Below are experts of layer 5 (counted from 0) of a mixture-of-experts language model. Rows are named router (the router's row for the expert), gate (a neuron's input weights, with its number), up (a neuron's input weights, with its number), down (a neuron's output weights, with its number) and show model dimensions 0-191. Each number is 128 + 32 x the weight over its row's rms, rounded and kept within 0 to 255. Numbers have three digits each.
After each expert's rows: a language model's description of what the expert responds to; "comes before" lists some tokens at least twice as common just after its tokens as in all text. This comes from a sample of Wikipedia text that the model never trained on. Tokens count by the router's weight.

# expert 33
router:101119083177137094091188135180174124091108133155129160102153097137125081139162167170145141142090129133052143155182130141147081079114129105121061156089104123115086102117080126083120124162110145210138094180149118126122157146095119109154112146156159170145158131059151182128127119145125158110069092128036169142104115144144118129121156084106177091178183142114130133110152117119107042092144153200138212159120158122128109114156076105063145167154136144069113138142177171088125119146088138117142104084143143142095165152212140072129113154162101136122162147105112152116148103115116093110
gate0:156153150102117127137146124085137118123128136116176105169120170136056131112152159132072138134128166120121104153152122073163092126116130087109156203148155128079215104154114142153113094133170160198157122066151142133235110125119104147159149190130116147102117121120140028093153128151121152111080223150156122156149143109169144113138129123158120162141168133104064106113187124115083099127087212146129196090132086138170130101128101081080118179115161100132150162125134112134155130181169139098128117140141166161128229127134118149180086164106115142132127095139089161146147149135129110121
up0:139111176109110139111099167085130149149168149099192165141168080044074157153169087119096150097132186148152135116109143125120158108143136166101097120175141142180117127101105111193142093112144126111105130120087141159088150103165166106155112136082185116098072131132137121170110133194101160133107076125116121147161095117152139166117165129113153172169137107139127077116145198160114132134104123132117118108154122130157244091108091091071091122101105139112135173073102190115113123166153077121065106141200162126135127125154185144160104160069120182078171164146115085102101194103126127090
down0:193103199174112147224119136143129112127096165071075138167133142120140119156154070095154165167116101120148132149124164121119110097166124102133103168121101135103156135136164139158088136161110120149108166049207171099159113144188120150134188066107139131162132138090083063098079094137123136095132129142083139144095135107116192071131115154158191129149137112069101112137112132134155097109145129118108150088127115081128126077141097085169091087108145120185144136101121166123099079141147158134168125067123176179124148150154135161182130116055145160119124161172120185087076178121144078099
gate1:111134126089154140083129191129132141104091109165147116122119101123130079158177165175166154107167103148101091148174085127184169130126122129109201136105194077158124148124101146159126080188107091123105114114145122147180139150162135119147130161227128162143136121143121160170148114084089146169134123144133187157157114115154109156118081131106213116182137107127094131128123089086103105190112119173127174167106136100115023143119158143095076131114123168113084124155154138131113128126145148121157148113173033099030133145114116140184102129144127109127092125117117152111072036148110124111
up1:143144111088146168108181106095137114118152127103151077122135111134132133127093142159165121072138155073184133106105096095089127095142109145149119060098154189186140089138162126112109105106087137054122154148189160122175065145090105137101155065099133158179141124141188202150148119153134094118127141147114120198117130163119077109164127082159128152167208136144142128152147120101127115148120147182106041164066167092143147170177123103154114138136112142116136191189130161119089113134070219088127124119104138132170143142138101090135169092134117135118142084191178153126070139126090148143
down1:121208119114174106132169158120122166106123096100072101116112052152153064138132119135129085163109151122145082159120110108109139144151150111129116111131112154190151151156124110167146159115175077117122116118140147122163081096192112163162077157149139133108139192116109153159132138106111113200105096144103123170128117130096124134122164149178116165152161128067086111096153193129161152155167138169103125157084050146093118102141088109131108120059124197176087138152112186153149101092166104115102104160125180150145137196076133177145080103158106154132128102072195116193090126185063140152
gate2:117094101061141089107126132114122178106127134176100095133207173168147065143189138114146104151086162167103164146175100114137148122145137136177170113164163098102105098122113138160134167103136166080151118153124061107084132115085100075202174109158139134085154106146108139141139138173196161112051120105065075108159119139142156162195074126102146138111108102134087091150131079097095130118111122092136162113127090202147182198149148109127112192124145122094171122159146108091166125136108162154138128127139186158120141161160193083093158133100075111099118143101101145083167109094112109155
up2:108156148052145152147132131118112074156103125093181130124060118085137162182109086120158155143161137154139113098082194061147148093141106105165083138131158134163126163102142156099159121144161113108091092053172147132115042165129130138083115131187153093146078104165178127085091127114086137134093161121192144146082129138147091155139122110143051173165134152096219129128124169111118126126159105106122056129146109080138100134103119127106162092126130125143126217064118169138073095137121143070125138124106126084106133106074088121116112151148112144152119111144157157117114147144207114066
down2:095198059151157129168062112132150130131128131143104138082114178075139117195131149133142131131117167087061136157123166125120116112121159151113072191127183106183135110165125164146117088130132117116144144122159056090146081101107185198158159156126161127157124140110156158180093142106128098136083153140107147167094166102163122134111136116227086090166145149148109127041134123120115110121185099105076136107154164068153128125088098149134101154078130126138090135066155096138148104154147104115163080143131040104196160162148113193133148112142147108072076122139091115121119153111118100111
Description: Pieces of non-English names and accented or non-Latin characters (ł, Ö, Arabic), as in Władysław, Mujahideen, Valladolid, Seychelles.
comes before: "=", "  ", "d", "e", "k", " JPL"

# expert 54
router:112169161112040106138180113092169174041147131169115172160112145155112143162166161136111083165035139120106110135239113153112123115178155125085075132112172150152102101142112185104142142132193136107163122138132138102099142102129144102175096143114147109120099117078126157147149105152174172149105118193109104140144171187112172097132101116138140123159111106201115103113125110097097046159136148106141192134143068117135097077160077138111109135154135133105119141139100147093120112154118093132161134057142128152102188115173113126126127111153122175196179173172147148123129151116093088126
gate0:134127146125138157107133114113161155116191082150087161233155120160140119130114134119153124083113051137147117207161178093160091086139120136133151137171089132137122117083119119159086113114141122092096114076131139177090090113116119113110137104151133138142073085154098172157111153107143134087162096143112152186095077153178112086172160124074122182185128102191137117130096103146135139113137166123113101123142104110183128075138169105128101177128071164153124147183195128160050233133118108121166106087149162140121104123178113091077154103142139171138175133147157126086134116112139176069
up0:139129096152142098126126118199063097165140149109110134029255117092075116107081135143168140132164093111143091098113098109156080126112094106186061125094105125137117127079087144147122140164175174141107116167170158107209113124103143135181123148139156126118099147129111190107140145150081084114121178130144145147205163112137134145079062124070127136104142158139107156119114169127116163150158122117141173083185175153108096166134081167146121151129158114115095110132144099119178110157132136092122139090089119132100182093058156103179133132121172093147085105153168125123170156115093140125
down0:096140083107102107183160142106163116099209092130117135143170193224178094130145224084179137133047110127103119131160164101120165106156132110129134072116145100067107134149142148135093104117143046086121149171200166072183123066143125131105146098149201122164145116154113185107120100106165119137121141094141136083138165147053147136128114077088148075154172135153113123142124099106089135141148109129133115129153095101151101105090147172167158146071110132098114099154088086120130090065150083106135187126155139145113123165147134167154163123152132129113126099134109121140149088107178123122
gate1:132131120113117089118141112103166138131219121147138137140149161143143067150148145104134163140112149133180107151158123120135116160147111082086108164101220215098166118051106098114052098113101100128137164154084049082174171114149120182147127105142110131106102082062142130053123061087086151131143136116129153140151155131125127107145140082163136066132116150141070149133118188145114159197090127172092131128156086088091125117161107121153125144120140089119125077130128148155131084156141174136156127098146076088115197110141195090126143113124071181129161134100089161093120129099077126154
up1:143092088139102114139128130149115115148062092102156075136117083107124188118144125133116107135139129126122132096127132107151116085121175173129162074132099128149112106121172146133212128181141131167140095146161178192080084127144123064080148160107107154143160191169124102110078146158150115122202101124162105169120121104094162118164122128122133162122196173133167063175133091166158144066135105149139125136102151193170147102095120144060157113158159167168121094152146116090081153095131060161159096215147138122132075152169075119134170119156154065184119095163143112124167129160184135112
down1:126142115154166093128106144128155105132147059103170137073098096131148155150140087167140108082108187054077148113113109151159059185139122158118090132141112101123149078100106151117108075163068108135082096091094140130151135138128140143164135214077142122145142205135074113186136089166154055107138128167154117140165132118114149100152142105174102112173134162110088142157102075129070117125062151099156130098188118136095146120161127163201127163132128105053109187119102150121082168125150083142113140120149110129144117116174156081138064159101127153143067105119129052099164151136141109161
gate2:132148125147084109155181141080182157071084209176170149124095143194140184089174133161122113145074162119159144130164122157100071118164133139056071148111132133162160123120157108158169131046159117133145111118101180105080147111151127126106110125098122143114124055083153149129082076128181155116136103096136102146114170109111117113147123082032071095111154157128088123145066124125080115158115176107192136056110144176122093146159090124119102126165192092175181088097138102112151125142127166116164109123155150116187133122109145137127130172120150170169141121139155167128118128157118091096
up2:107182137156120138178124143088161144091124163104115136129145086146147221120145147140132088120122103124138132171162153129130105114123184179130084175127129142145137106046137047162134152130166138139142129172108223104149105125131132063172116180116071112049124075147130142103089125132147124129116137136152055169145143161125139167143102174105119133173125134222100055105098111114120122092162138121147125106123150157149121135090141156084121064185161078125086142122146130121130108132115101124134081130152123114128159122113147165139170201139121178147122154143157113123146150255090128096
down2:110044089126157218172088099110129134140040107196127102172161134123136109122151116145137184099097155178166125064101130161080132161104121139125162069140090092157072115143146123155111153084137118145135173089095140096137169137119149139134154112157147122141180107065164152118086153116193133120125134071106048114100161082136155125130113120116066143097168137101152067163124103146125117119137102147167153126065072124159153129212142114107088132105171147076164118144118107120156124110137123150121128155054142133172112137080191165108150176161114161097115111144103119093108074104095121171
Description: Individual digits in measurements, coordinates, areas, codes and table numbers, such as elevations, km² totals and vote counts.
comes before: " |", ".", "°", "–", "′", "″"

# expert 34
router:057117094144088106125194113153210119040165150125157152133132061132110101175206126108148151128140132080104136146172150145137068140157174124122141144090138113113130102115156137141168080146110106147139146101168154107110171058141097088094124136138149107148125157148149111094120157110129181160099114121142175143103123154123108083185142122136115108162158120137155122128149102150081071163104097086116157153104162143152128049164167101124092096089156199101169062193138170122069123190185175106163150075158139120107183113129159101126130154136074120107175134160089114141067152155100136126
gate0:117095155123110120118134149160137084081146162129106153130107064156102184158134194058193151120141145090175119140141108095088113077195127231110113118122173095178102135120143119116157088128098083107172158103133139152120121153131101153101115167104165139081162134136083099136125118131133138007104117127106167166063153143122146075139185125065108093142149136128156135118173128133108109143116131124111106129124126103128085091145153196099120094070139116105148135154119147115119100135157183161127087127124161118140112123164191072122081139220098126164221123105111145166101120137091114087
up0:102183129140126141085151121143138146164157125147178134178144163165156165122096126138142081174105085152175105099149137112089073060166155108161085194083181084181129123162197139139217135143182111111160097073119128128100142178094121135145091111146119120096137176109138100086125154145082129140226093204158125162069150131125110158100156147082136108178081121141143133112163125102104139107176082105163119103120090133122140140143108108167135084124127201091172131162083136086173110160146162110101132128129068108129118081179115151167068163126121134170119194163124119149102120105143114128
down0:109156163155154081120141154141130121096144158140140185095170162143140137132088137194090169095094106185100108128176223172139081156077108144113146120169153219080122110139128099103158159117157128119170083114164083114142071106137153158145119087090056121166092129127127147143138184071139111122106183202160158129023138171107086098150103161154152105090101094143112196126133128129119132096144185149135112158125120127166154104182129150135095140108108122183198120123123169159135122083151097154175107171106100150099154148153095152144109130123097194121168128076137136173134142137126133099
gate1:089197111105134129129161139182149175049131126118127170153124152140117140178152166079052159147123080135097123102084137148137134166162172089167178109118109133103122160060138162138133116134087131076102132126127109214097157106144087104145129151086123119172106095114126118113117120131094228127106154109146148125184094152132106126112157175133136115131115090095209157091123061127154104150080151128087164146115181112193123122116147146135089091141163200161114126153164129125104114141117156118181143079157083128094120134140131125116161156144183223102092118188152133147127058132155089084
up1:145096151165148142106090172160131131112121137104172199093119146083062097182126073095111073113089165105117127165095208105158169157157152125147105162162120167067102188104208113173157081215146087158169115105133143110146104156184128088109108155116069105085120151159126108111121129134145118056135138135129126128166088101167103121112116102146130113130121084080147118141139032124120090098168141152147126131030122117123114070091116178148151156088189148160145149113164128129111135118149196143123119137150164156136114150110128144144160137130063082124162101184113090137145154090133125145
down1:161129045096103159149121093087126085140088079135141114197124064075120111124087124120160095146167163143139130144166116177120109124132143115127141108150131105119044144155139097115076127122096128086136084066139103100130116058144151153156162125154153091103181149086143137087167105195143151112103110121151128133154106102078131177152126148131100141107091159165039141184142143124105180085138174155145139074093149181127118170100099128065132142065081113143125082096114165110132098116091181071112168123131139125100134078118070110183110139149135108193137131044115158171154136170122111162
gate2:132088078197127113126088145137109092135142135156121105027156088124082125149160153157139156133151114138136111143154117080090116106136084117144061118112088104082137099117096170131167064159148163135128114107120145127210097107132116085180096126151170087080091151146136142114162175174191098103138128085121161126120119167078063106156103102193152137138170133065098109141104120162172124062152104162123184163187110137133110136150135169106179121140138122104113122144127100115145133118121128075105074126136098116106145107033101139142056123185139098120145122145103126180194089184074088127
up2:158090142166097088096102148094153142127167091180113153127113110161105177119089162036136139179122233101149152196131184143075129128142171095138172118109093113153087069139098159121107080133179129061175133112086185108118084144122123077175136088099115120138144117109130133158145095117150112180135134107163073136094136091145163117120112120153182075137136140133113114122054169182136121095095147157134035097140125043125077079105166089101126103103150125129137118090111120093092140135122114115177155116107146097159095111115155120180123089118151198155173131143093132125143109115092148120
down2:123177129095061080059151180110130099120157134107166104106111111147098132127105147132120044074123149124136134098103144169140150098171090141078170106061121170145087077167113090133177103187136140148088151158127145099153122142098138099120126057132147100134128123116130167114174086153080156150127143126176138141152072125138197147147130126144186169108119149084091132135134156144097141136106138225077129196170144122136078138109126096118148053172129079135058080139069095142108146132108112147102172069129144103167120133088138136131178108186091122176152094158157147173112076108126119164
Description: Numbers and ordinals in sports and chart contexts: Game 3, ranked No. 19, #1 hit, season, touchdown, fourth, episode.
comes before: " |", "–", ".", ",", " in", " ("

# expert 24
router:138099084096107099089176134140201164070142130097126188140151115134112142173161105108112126165108149111116110137158105160090100116170157106070136154157134158143132142094100133146157071138090121149116128121129182127124168131131117054158105160106136128123134100078110131101101085184189202107116164159105135139098138096125126048148086131151148142204140064122092102118128122129133058077127170117103172158114104194134138090144107120100102171155130159088142141100123182125089177176134160108125109077194121157107154103214188155122099167088061150140091153130069135102180098134086127122
gate0:126151086127060120148117141115142117113102150105077106139164152150061133123125122184105163158140094100169160157155145113168068118177079072141138133183142138078080144148158146117097120155187112137159097141072119100176109120136137118112163112171144147142077099036125118168162094142233158136136167181116112188185161132176063146143101151135166143156070119111138120205120091132118049100188105128116171113143044129165111114152103123144153155134146130095104118124109120115061129138089156115059135119136117145143162106150123115099090131112145101165149106117112086138116204144111122119
up0:120124106137110113141115126125115119052148163145117142151151157109055148155137134131096132077090093115174159151147120137115155095168104109102152092123212187134106112147111128149117153125197159092128085144121133061145141162141122122074155084170116118175176091062160150081183125158171179172113159136115081104169147133073145171136046163139190155082088110095194081123122116182134045121147089121140135107163162112118122095132090138117148117119171118132175077145110143060136137097059124139111151094060117145123117109151123092104132134143091111143188107108158128206132170103139105138
down0:099111107117112125081111139096206160134117141182182091107146110051139120176093112103136134086185146165061108174152097165188127093078145088069141094113156166113150125102143137123110150140192116183127136180050152106103130082143138090083067144184094130148079103164158114102140127171160130143156104052115112127153095122135138157159105104128096066129145151130129104167147176130151121095138186132140140128107129089175108144100087115144158128129140145132187119157129173092152108131194157166139164143139144164088171087107110076130182145140030145140092154146159128149109201116130121124
gate1:111146059118155141121163045126108081101197161124086135171133100152162138127161119076077138185123101169118079123129141183087122065128123094129102108184099131143148068112176116144201138128123191149107141132181195151135165142125136110121135147123135121088151086132146112129141095123134122128138144110134165167118138066116113052156083110090167085116147115090105118096094116124120110089167170119084149149089114147090153090160123063113128181153159078122142078145135112122128177106193119081153140132139113142127121104151120163124021123089162178131129105122098102132194069084072090136
up1:150178154174060130116116185115127130164100087169148115120071150123150103116144160146141126037161143094122180121119137112180156197112136158159111118073127129110181091140098165096068099144090112073200115115117057129129056122100081167146140129118132112126118122137089148157115200126096118098129137111131125106118138192181124191113182129168125118122134176141172140142127158115145158189106059145163164125165137117120103150133139121160142135110090129138092169128105109144168090159117125153103108152121164111130107145086133132173136125211109072090121132129064204123078144128215130075
down1:104125121162104096110147160100135101135215117116170092141175140130153136126147158152139110129105198095134132125128150140145117150168085120189130131180148142162126120132153108142125179107110126173141134106124144126194121123106128096080145166207161151105130068161117096108170128063102150121099081169142174087149137101077116128106124065121171110134162088182077115123105180155142087081163109144108153099147077112147132109169102153171090136156195150174160177158082155090124085114178153168091127155102097179111131160098165157200129215114154118184064111123116059096098132155094111123
gate2:131066119144123141114177137121120141122126101125100144090099156160121150131164168152089153140086138165140174103134135158161139127135177145163114125169146166101138206122094120100111078117098119135153061087117120090068099152107127079129155131101159139121147086099126101112114104163126161057163157112147103072063143158130131084098131174117116103120138127122181086066148131120182153147148145145136152157115122122153057150112103170097173136155095179122126141079018095070118115205127121031117133148182137112130146077189205133076146121135114126145101195130112107125092121126051118128
up2:109093155127081141153112145087159131128089134115203144120137117164130131137120152139111180149146115164166107144128052156151128106119153175096138159132158116172155103131096121134130186139145100139145086097162147112151066126158113210166137147186103095138076128138033098149168120000054080148046083117148126112165146166133116116124113115122105070132125101145063148166172141172149130129107074133117099168136159109100196117136159138136125124112166180105112148107146101143136139130131108150120167102122128121115123163158123123098129111133127097068144132143151051167102092105114189178
down2:072150154119166138109128164148129133130169125150181089201106100077118144086150077083177126092137126133116160106078152176104146117106067120069109124022184097100139177077104101124082156083096115151096100155168158208134155111096168129139160109155088120119153132175093113095083139141164163151126115182194075146140129107142109183190118129108143159119168097126112080160121107135132121113122096128170079166118155127104103132124116165067135108159092150124127129160134121048126089051109151118071145097158107086151153116098155142132147090140173121129102124147170146082090086128124132183
Description: Digit groups after thousands commas or dashes in census and vote figures and scores, such as 1,666 and 6–6.
comes before: "1", "2", "3", "4", "8", "0"

# expert 8
router:098058083130109039089140132149200144075137179137157213133148073157132114171155167112130111153113175091129145153150096116186110161157138142068112139143141193122139138118083141131174091149109138135107129124155136093089137061166107151134129101122141187155091080108078165141105112124162168061133166092096156138118110114148122112146149138128147149163178078180120088129201117157163054146124107130074149187134162119126104134143129097135128166100065132072113140157106136131120120169127149119148109083207132144101149074186160135141157111130074139109145169174142170160097100146107164111
gate0:100101106159114128115181128142134110136141122136161146133200076168147108094102118184100103205101135127154110136126123158127078140085145118100134120148149157155143165115061105163206082118132142172153081100089138122127124067172125087155123099118134109155207110141131145123080172164130136072179122088192153168128150114217122118175181095126167143145153196130131123143156077139124110138133081154124172081145124131185126119139139117101157116118149087090079135116159160130122255109161098120159102155129181119116131057165134131122184112142133155181112153106138140151130152088135120123
up0:088117198118145156102181110107147148124135147095122132112125141143109119161121192047136155113095110147103153158088150099136101106103106122156103151128147101106119117140145130072110133061107162067092159143118124132120126135141122164149120115160090133101124163196127145114203083090067159128103088153101137116124118041107135104125103113106208105159067125138117172143120160109154167098077111181137083132176098121085119000144139068135150170108103143159123107133128139097152073109169120093129167135098161135235088170092130051116139162164136121115137103116142161135095121140081117129
down0:121162111142147114114145102142145114135132151158143125103131095194119131111078129157160085175122162093200120127182170112149156180203149195161186129138104113144150134119104139127109158120126156179133160146220145110161177121102091134159135107151080208094041141125097113116074156130071163133184121168146158118185114175173091158094132122149133164166128094172095083120155101147147075134162164150122120128139150115101093106159096119126142129156188097119204169070119178100121127152174126155127140117097060123122082080135125190182092128095165171095138141128107099086122139138104139155
gate1:150144108140171081105116099144142113119096162101180195156140169122124055086165165168131110134141123129160102120128136130150116166154103134062061149137154148099096187091145113166157180157130106120134134000130100113123112076150061177192089118129197119166102153088082134095126146183117162086132131131086115147119134111103130094099130129128149145109179109168161100165205091150123115152166103060113074144105094114135161109144134136136132142163096169128114158123153128117172127170106101071171137120183093143132183082132102138101076163108132138074162180144097145147155110138161117148
up1:114180127153128066135133116135185118101147177206171146075137122117124126154111111162148143094104159147118151130099114122148155144139090182156026138104099103122099162115168084183134129149147167109089124080081160153114103103144104179106149121133168124151117071131127114106135164178121131124155062176147103071092156090087122156216123169078123161094144110095200149149132132133099098095150085150090130129125117089122163123130191147102155179159087121161112139113176135184174144114231153129183164104132140112115121185149180081154131143138105131108137161124118152194176134098141127094
down1:148116089098162129118138155151098144141121105127101118179156119074137112140121090158154090125160186062084130128128135155110125127157148118169152121134073126106130223168075068107103096113115129176108127109135191073183075147104156122155110109118169099161101090113065079171111118117108168082125160160122077188108144088146097110110137130104133092204081152119167137085121150118107153102121136158094100148138148185146102062138158183116167138151050109114082068089161075178130143170119086130110145138110135131135101109160133138115092184143187102054082112117111175134116108083120169092
gate2:132129097166126075166118141169149077112127134114122061171143169174103139110136099207096136138122127074151160132145114115188131169091099136152155134169115137155144170086137097115100141205115155113084132207117127070138109154142094195162112116048128139135168155093153153140062142108123201107109131105161141110192046110118131128133202109150093141121126120153117111145097102124133147046136154154152166110126146108115128108094114194153100152158124140174141129098141095101146080081131146149211092154143127108090137206128114157131099119174118125134101211116115142084128161164115120176
up2:150153159157151131166109127095116134150130121000160148132109153132124158106128077151090182128162128152097136075145127094136112123117132133141099143101187130163136167141139118145085134167194156118133116108130099108162126106136148078113133131069049125145164111159155159076076102149085152068162149134159106109150112139080138162117026126128109103137168121120140204163137137096159125167121177092088112100113131154110164133098147156122154157121129134121107255133121162137150156141141108095126088147139116110131153142105141056121179118106156152109145152107112160154079195133126113145
down2:142138037103145170134079085140113094087128146095087128145082118095151032107131159122127159112079096135135153132085095150127140110088200123141158055127142182114120109174131151130179135072154164114142210133135122105075114132103120147077104121100138046134135151139133146160106094082187122077138087158076069095106097183116149140136135133055150171121140158115156178125082108175117141122116188089107097110171157160141093094149172175162165132118139129154097116159129124175086107157123126185161138166141160067105183158084124095149147159110133134118131123095145149118102117108163078111
Description: Middle and end pieces of English personal names, mostly surnames and sometimes first names, such as Cass-id-y, Bees-on, Smith, Jones.
comes before: "y", " |", ",", " (", "n", ";"

# expert 29
router:108092108144056042134212091118156152041150130065125153155158096081090123153170198121152132153079148105104135124141117090095115104105124132093068176162133163091144130098107141101169129155153064182159088116174104053105150125120103102127113115100152133141103120109138164123119139164132187151085117144151134120113183121131161109121135077108169105195154145113105127085126097068115071115149159181134168144107126167128065078142099128101160112148168134076111141122157154159114091145100115119135162043119147153076190127184104097135107163165113153135122147158066107129124160135132101119
gate0:101121122192134101117187136135116112083069114142152126105168095115112138115143148150067116175082119056158112125164147099124096133194114124098104125113093083085167125129161198150196130180126132195060176121156162130136128083120092107119144139138105161106163058107101144110156148087079216129134126118124145123118165133176112074119088144141119101194107147020116114126085172110195108139154152117107141116143122174098137138156078125091113147088112094067058142107123146108106116105147136108102152097168141139093180079170086140136132105140115117114105135126093116046138129149094126094
up0:138122108115130150124077137132141087195165126136106138120081151141126090136138102146167119117180191201071136105120106142128157114073158171148150121181161193145163165098090081142104132086127114119165089146098107186130130183153121163173076156111126095150084199152119100167078124150158075103119126118174110156113122137139153151183177095108136116057150102152040121108148094128099139146096136118138165110088153128196112153114126166145150099182154154174156133156219122139162126170115123150143075137112072125140102105124150100084105153188149149140162057152165151188086115126155134160
down0:204096149121128183102116192143105157148141092100094158084132106129085134069136102129102085137177132155106148126142154117173160130124146138087071171078147121185050089153175124139147109105113100108076117130094118079120183104123157115193111169098116166103160105139114114127178183155044169139127156119162119119155149101131143121108091138130129091154098129124126127120125147085132192161141171126088089172182106169116159113116144156173141162169092087106121169117124146149166169129109093114103137093188138076147152175158140182137128173102200180166127217142131101099122173136090153077
gate1:090072122158067097107109110121150118072104113089117088145209089114094172126109120108146130135146165145096096180166111128174100132140174170116077239133153100164148128105143137121162105073178116181152069119138116148106104156151156138166071181203176147089066142098109168142128138161137157113082115097137128145190137126196104089054141094118129093142149128125143137099093158089109053168146154128153119141141163161134082147125126102182109142110138162135081161118143147128087125150129113101137124096134109108084131103189093140173128157117141140087112154176107124162120065191103111091
up1:144124176156135169173172163175098139150112152153129173095162145137117131127068107156147117131128110071161088093132141128076117086137128112124107057162130141111165161168108086143153140140066163098073135131129158123171175111113154081114155143057068162144148095109102109070070109113144095144108154181085136108104123122120110113140116160123140152106143127126090104127137150134120170087140119153146109125079127127131161075170137090131128182149100108134141164133110107118153095118115199186099153159135075132182135255168200187134146169106075134091130138087086132086087100065109124164
down1:115117131105085124122142102120113124083161175169143140146108081147165121091083146114086135156193076095147118115198104104096129107163083128162092146110129102122138177050106170127173078132164116134122123113054097099132093198131117106143168152190113063124122096101135099142186172138095145123142094151145089121135140114176117145148115117099154100198110084139117144072091110097084131063156130141097145151101087129153046118128183106188151150100188129101157115133158133128083143145159090058119106150071167179111096122118174188142092110128050082141133133128172102108105106122152168098
gate2:111096122134138109109158137121120171092057175124160126136130103212145104121178159097181088104105115116143129140146189124136118147112140122152125124112140158137112230205092178146147082112158087158131148116138137110132129146062104078152125125090127139149077095152131128161113121153126167112081116169106140124088165178164111106139097094155148123165172142092086059079133117098140132116137072172085091054147115117135135111117094097107131102120148142132168128120087149069128137141135155146093162089136084096105221161087150137122161105146123125081094133080127136063157145185238157077
up2:128120139105123109140136135123145163126191085116149142107132139105121054076119124121112094181120165152196145141057106109098100092156086087140198138065101126094118111100101099070132096128131126168140105094099154119150135135177153200110162103103035123112161156087067093141211107137138131144135094143136119094105184117161178130123137130123116136123189098138062155106121100138107134149099155139163171145127169192082141134109140152132129135106122094130121070115197190171119121128124085179224085129137138130151140105100159115100091116105120141132195123159193114092168159113142088181
down2:105123142130117080092152109146165128090171085063096096086109115159116177159134180168172138078098099112132129146107141126119110135141174111113112114112207160121094115142157087150114129067183107112189108195150088110123079153122158150122074149159129165117149075121048109185119165081183097143103153103097131106072160164136126129125196135099145145157151109133134090163164119164093173121116101149171137111145089061095151155122152183103103116122035095088124150131064099152182099167103111100155137141065157131147064146125190139128130111114144145102174104086141151158131167108167153143
Description: Final pieces of Latin genus and family names in species articles (Cerambycidae, -us, -ae, -ensis), plus endings of foreign place and club names.
comes before: " |", "\n", " (", "\n\n", ")", "\n "

# expert 42
router:062103117193081066093203108150184147049174183088110164133136126118135128117174104095138108160137144102099148175166086139158063155138103096096132164122125138154164095169105113082135133191151154146152122120124124066092120081135118107116089107168177157116179118097143188090128152148164136092065141115181126213175109124149116141163157072136150129152132119138123099107148137116105072128110114145158196146145131160109120086130094106095126169170141113100159083100174108141103137148212137081160176103172148124070139100194145123172088132143074143127108159110137103134133135147104131103
gate0:109138133192069068111161145037248093109164101142108124090139090115103119135104153124120075140126130097132156164112139138194123064160153172110124128093149120140130084122093115125096124154177133109160124116107093063091108164164154142111123144143112162098095142102120146174141104144148109185081119125119136138100108119131115169135142084195125139065158204152110174083171156111109116110032135149156146139185091127073112112127103165093138119085051142091072158098109132125163079140144125141135118155120152077080140155108159159132121187130111122167195125111108117103157139088132135159
up0:101139085048206107141121066115143131093139063120169093174104132101155088141151142067106114122083145148113171103141093124092129069106126136141119139171121069112089159090157182109121137049084118128105076109180091151119176105139112130172093113041168089082136119153128115195070132140095174123165186112169093160119123071120151095119111144182179160110121116085149145150132113128133132141164108110134116171114132091138091134101141102139133141118134176152173070105142132166146156117128141121108163128126145117092134064062080158155147135119138133112109149149127167177161052146091200104
down0:109096073102138111116174129076126203076118126061151199152195181100111148094189124122141139095148115147120185122114109125144070154169123171120082114089144138147072202107143154136103098119115166186136112051124117123145163165094110072110081085100134127076137142125131151127097061089131169127171090153124144131086110162138081093117109120097127136134127059086106144123155153132186126139173152100112147138125185111140154133155150092128161153060152135169119085125173105106150190144110114106105088123134165145122191124098102102126143181121136187107188137168156173174100167160096122138
gate1:139150164128126162081150167152095131119147086142142176133116135164107130116151156129175154132123139075125126126126106092122124130142113182124163077200099146196066140186160100174142125111091124071219079074160151085166124120119094111132077105195130119080140111155096141126120154175168164037143174143163087128127105168108131094114144145125119179105095052130108118049155061091156113121177170174139176127092146089115186120108122127158114111147080159153129100092111117121124134104144151102184114112130081104096127194116132097125145173093134112122094093175195162150100133107151122156
up1:168128080159101120111134114119116137152148108175115057131151129149117134122149080144164159118123121114108144121124203136123132115107088098126112176087253072123152082082057129082127119149120140155123106152108147127157117101079088162150162133131076149094117132100108162172054164144126145139115152081108141183158208079087107152126115104143130065129133168145124130178102159162135148098062123070126154122162096159099109050124134087212141144102152065093207142097125134126142138138164080193104162127136132102139101096145087159145102072160162142176134132143132124123134139146117177116
down1:123122114100116150070128111103126081138135099113056128115162103126193101124140136067151095135196158106121141142149111167131101114160103133098142151163194076159109148150200053120110124148121146116112166133173152211149122182133135101114137060116131153088123087067175130109089093108138150117193130078162160102136153142122104159144125158153117188118088115113100088131155111167157194087102150094145105093168144121092111052109123078117146101118152106123089107165199064137116119126104126167101089192118080068146112189085093128099142113136120132160117117170187074085111121118125099105
gate2:122172128146043122117169085120154087138145148072117117243150140122105156098112102175136091106086180124127134133117139139119052130169128103117091127143130123143174110119138145168192088116127176136125111159125142094084151068158119107104072165087137097155172099142125125126172099134116117148106153156139129150111132155160083127100111100185165076131211115112126113129134068060190111118126157100120096118117139131091130168193131117179150125154104157162101158124168152100110112230112132149133136131170140129155124134168138135090190105102173183181100155092190151111088146124099063109
up2:177120147154111143129077146141106153132179173157143140098048110148154083118075120123178157106138094182142149136138139128134117143102120152115183141177139171149100078106096191113103160181150118107120066083118135127159131099156140094146139057173116202131098124140176142166090109156098125185170108155146105053175134102139148083164100130151108146132101100148105142163142211203165133168126221183105141168114167165185112063106117134183100133106131114099096082189110105151141144104121133143136123151113157137080152115123116134120091151131128094120102139143104138100120116224107150161
down2:108084118145088100092163123101148115116112107175064157103135119093101089125170152101104165094146086132141167121081075145127143128087103189145221125185186109121142117088108104109086121160161192122119111075177161131092089126168138069170144076161158121107184140087136126089099156118166127115091112120140116151177129126158092091075108125087164112136095171112142155096081191115060113049174129104157112113138155102072124076138147133101138128114127124045091146134126097128155134114148156087153093146118134078038090132135131148137139141170111111146152112107106178068126127143138196131
Description: Periods, question and exclamation marks ending quoted or discursive sentences, plus abstract nouns such as religion, spirit, world, society.
comes before: "\"", "\n\n", ".", " The", " and", " In"